From a checkpoint of a small mixture-of-experts model trained on Wikipedia: 128 clamped SwiGLU neurons an expert, a sigmoid router.
Below are experts of layer 4 (counted from 0) of a mixture-of-experts language model. Rows are named router (the router's row for the expert), gate (a neuron's input weights, with its number), up (a neuron's input weights, with its number) and show model dimensions 64-127. Each number is 128 + 24 x the weight over its row's rms, rounded and kept within 0 to 255.
Before each expert's rows: "comes after" lists some tokens at least twice as common just before its tokens as in all text. This comes from a sample of Wikipedia text that the model never trained on. Tokens count by the router's weight.

# expert 7
comes after: "=", "\n\n", "s", ")", " =", "\""
router [ 96 121 143 140 148 173 150 123 119  98  73 156 136 150 126 121 120 143 120 130 190  97 146 164 100 143 105 134 153 122 104 119  79  87 105 143 146 196 128 108 101 109 161 115 104  83 154 132 186 161 128 108 121 153  99 138 163  98  76 141 142  89 119 145]
gate0 [142 132 182 151 123 113  79 104 131 122 134 112 131  95 148 140 127 114 166 128 138 129 160 129 115 116 103 130 128 107 106 137 119 100 147 112 164 132 135 109 172 114 142 113 113 109 117 164 144 149 107 104 134 158 120 142 115 131 141 139 113 112 113 151]
up0 [118 109  87 109 154 119 124 132 129 145 143 172 127 132  93 115 130 100  99 133 119 109 122  83 116 109 132 148 129 129 134 119 118 141 103 153 106 149  79 115 121  73 115 109 148 124 127 160 129 106 115 134 122 121 131 163 127 148 134 138 106 173 120  86]
gate1 [164 170 164 151 161 144  88 118  86 158 168 121 133 147 102 133 119 100  99 134 181 151 107 110  93 112 131 179 101 110 143 126 111 119 104 133 148 136 135  98 107 116 131 118 124 117 151 125 122 127  97 130 144 122 133 105 131  95 126  90 153 115 128 136]
up1 [135 121 122 145 132 120 138 172 141 146 140 154  98  89 145  94 129 124 156 136 121 149 142 156 114 122 134 138 144 165 126 121 103 122 155 122 153 121 119 143  93 107 144  75 132 104 121 133 131 169 118 133 123  82 118 121 162 110 129 156 158 124 122 137]
gate2 [ 75 102 172 138 126 126 137 157 113  80 130 152 122 117 136 125 124 134 128 155 129 171 109 148 107 109 132 148 160 154 113 159 121 138 152 119 174 129  89 135 124  94 125 152 117 155 150 165 134 143 101 113 118 175 186 111  96 134 115 135 157 163 149 162]
up2 [111 143 140 135 141 147 109  87 134 100 144 191 111 144 127 144 115 104 126 117 105 115 106 123 119 121 158 118 144 126 123 139 176 130 158 143  89 128 145 140 165 126  88 128  94 126 138 123 176 121  92 117 117 129 139 159 104 159 144 121  86 130  95 146]
gate3 [150 129 121 125 118 164 129 121 108 136 136 112 143 109 158 134  94 173 125 164  85  92 154 140  85 137 147 125 144 124 140 129 109 119 147 131 155 122 139 140 126 128 132 146 170 149 123 143 106 119 148 183 146 139 105 103 155 155 141 173 111 123 120 118]
up3 [158 105 167 123 145 139 137 113 134 164 126 178 158  95 148 142 130 135 101 126 114  83 112 129 155 143 140 149 138  74 158 151 131 113 113 120  99 154 120 138 100 110 102 128 136 137 111 133 132 107 115 120 114 141  93 167 144 153 136  97  72 135 138 149]
gate4 [123 101 115  99 101 158 106 132 132 152 120 141 127 113 143 122 148 139 138 139 141 107 103 110 129 118 148 109 167 131 102 102 156 118  98 138 175 147  98 167  91 164 129 126 124 165 130 116 115 109 133 175 137 133 125 142 107 105  96 139 140  95 163 122]
up4 [157 127 145 146 116 128 134 124 111  91 175 126 172 136 126 106 117  82 158 111  98 135 143 121 156 103 124 135 132 116 125 149 156 117 175 121 147 108 106  81 112 112 129 143 118 123 157 132 163 119 171 162 123 141 100  96 126 109 121 104 126 120 111 104]
gate5 [113 122 124 120 138 121 110 122  94  67 139 121 134 126 136 178 157 147 133 155 113 104 129 122 115 179 121 118 103 121 118 163 152 134 135 132 176 119 142 150  77 131 107 145 115 120 143 138 119  90 124 165 139 141 122 130 193 120  90 132 118 110 143 108]
up5 [138 136 138 118 120 159 124 116 116 153  95 123  75 167 159 113 105 160 122  83 138 109 121 143 124 135 123 111 161  93 160 158 123 129 147  91 118 138 127 144 152  77  92  93 147 120 105 156 145 139 144  98 109 113  95 131 113 100 134 174 148 133 147 104]
gate6 [112  84 151 129  97  92 127 174 126 154 105 152 148 131 142 103 108 171 160  93 126 108 112 133 100 140 116  65 138  69 135  76 100  97 101 123 146 162  87 140  87 102 123 155 109 134 121 147 184 102 117 108 163 116 164 169 153 124 107 135 136 164 140 118]
up6 [123 119 134  78 171  75 112 107 160  98 131 119 172 113 145 124 130  85  89 165 118 101 142 118 131 101 141 145 115 130 111 110 159 101 127 153 156 127 122 114 119 126 122 146 134 125 133 126 103 151 160 128 108 133 107 130  75 170 163 120 134 146 123  95]
gate7 [153 118 112 118 118 142 149 142 152 130 122 135 141 102 138 105 162  70 115 134 149 142 164  73 134 151 108 121 161 129 147 110 134 151 158 126 106 114 115 106 133 117 114 130 125 131  69 107 115 144 135 146 128 139 125 128 125  95 138 140 152 135 144 131]
up7 [136 164 141  87 124 113 160 108 129 114 143 136 150 118 112 148 151 152 108 137 131 118 114 109 130 150 141 139 100 176 143 118 125 112 126 126 130 110 166 118 120 137  75  85 118  99 113 109  81 160 137 126 129  96 145 122 160  89 116 137  91 140 147 120]
gate8 [122 100 105 138 132 137 137 162 131  95  83 140 121 141  98 112 103 163 110 124 140 113 138 135 114  91 120 115 133 131 101 131 123 132 107  77 168 142 100 131 127  79 143 142 127 105 100 141 125 132 152 151 125 149  88 151 135 150 136 121 117 121 134 133]
up8 [ 98 103 156 136  70 114 120 136 115 132 165  93 137 111 157 168 122 167 152 120 147 170 111 132  86 139  89 111 129 113 111 108 150  66 159 133 151 148 139 109 120 119 152 141 137 157 160 133 137  88 162 124 120 149 114 112 144 117  95 152 150 121 148 110]
gate9 [102 125  76 155 139 152 116 111 117 180 129 118 143  93 137 132  94 176 141 107 118 121 112 114 121 113 130 131 136 111 115 116 143 125  87 157 125 134 118 154 154  96 120 144 126  98 102 112 127 154 154  89  60 128 107 135 110 148 103 120  90 135 123 112]
up9 [111  86 150  95 149 145  89  71 129 128 118 114 114 119 159 133 118 121 140 147 142 162 154 180 147 116 121 110 159 134 125 156 122  96 104 106 120 175 138 155 159 111  79 143 122 109  83 108 135 140 118 138 161 133 141 129 146 135  72 104 124 121 120 148]
gate10 [125  97 130 157 162 148 106 118 137 134 115 156 114 100 155 138  95  95 123 104 107 136 168  84 126 137 171 135 128 124 188  95 113 133 160 143 167 144  78  88 135 146 151 106 136 125 136 105  71 108 103 144 141 149 136 116 162 160 127 109 123 144  97 163]
up10 [130 146 189  80 149 141 150 135 111 143 136 138 152 113 122 123  85 148 149 114 121 102 124 117 146  71 106 123 161 138 144 109 169  72 113 119 142 151 120 131 103 118 152 161 139 121 139 144 114 172 147 136 123 147 109 126 116 138 113 145 174 125  91 116]
gate11 [ 92 154 122 109 130 141 118 144  95  75  90 178 152 126 124  91 120 139 125 131 103  96 163 126 123 116  98 139 129 149 118 110 137 104 169 144 115 126 110  78 103  86 160 185 118 126 134 110 134 140 160 113 143 119 144 123 139 114 127 103 168 131 149 129]
up11 [118 156 142  99 157 125 147 155 164 123 136 107 136 128 116  98 144 102  69 157 129 151 142 174 125 162 117 136 113 150 107 136 124 109 102 122 175 150 128 132 138 109 172 118 131 124 125 122 130 127 152 148 150 151 135 120 136 110 129 118 136 158 137 149]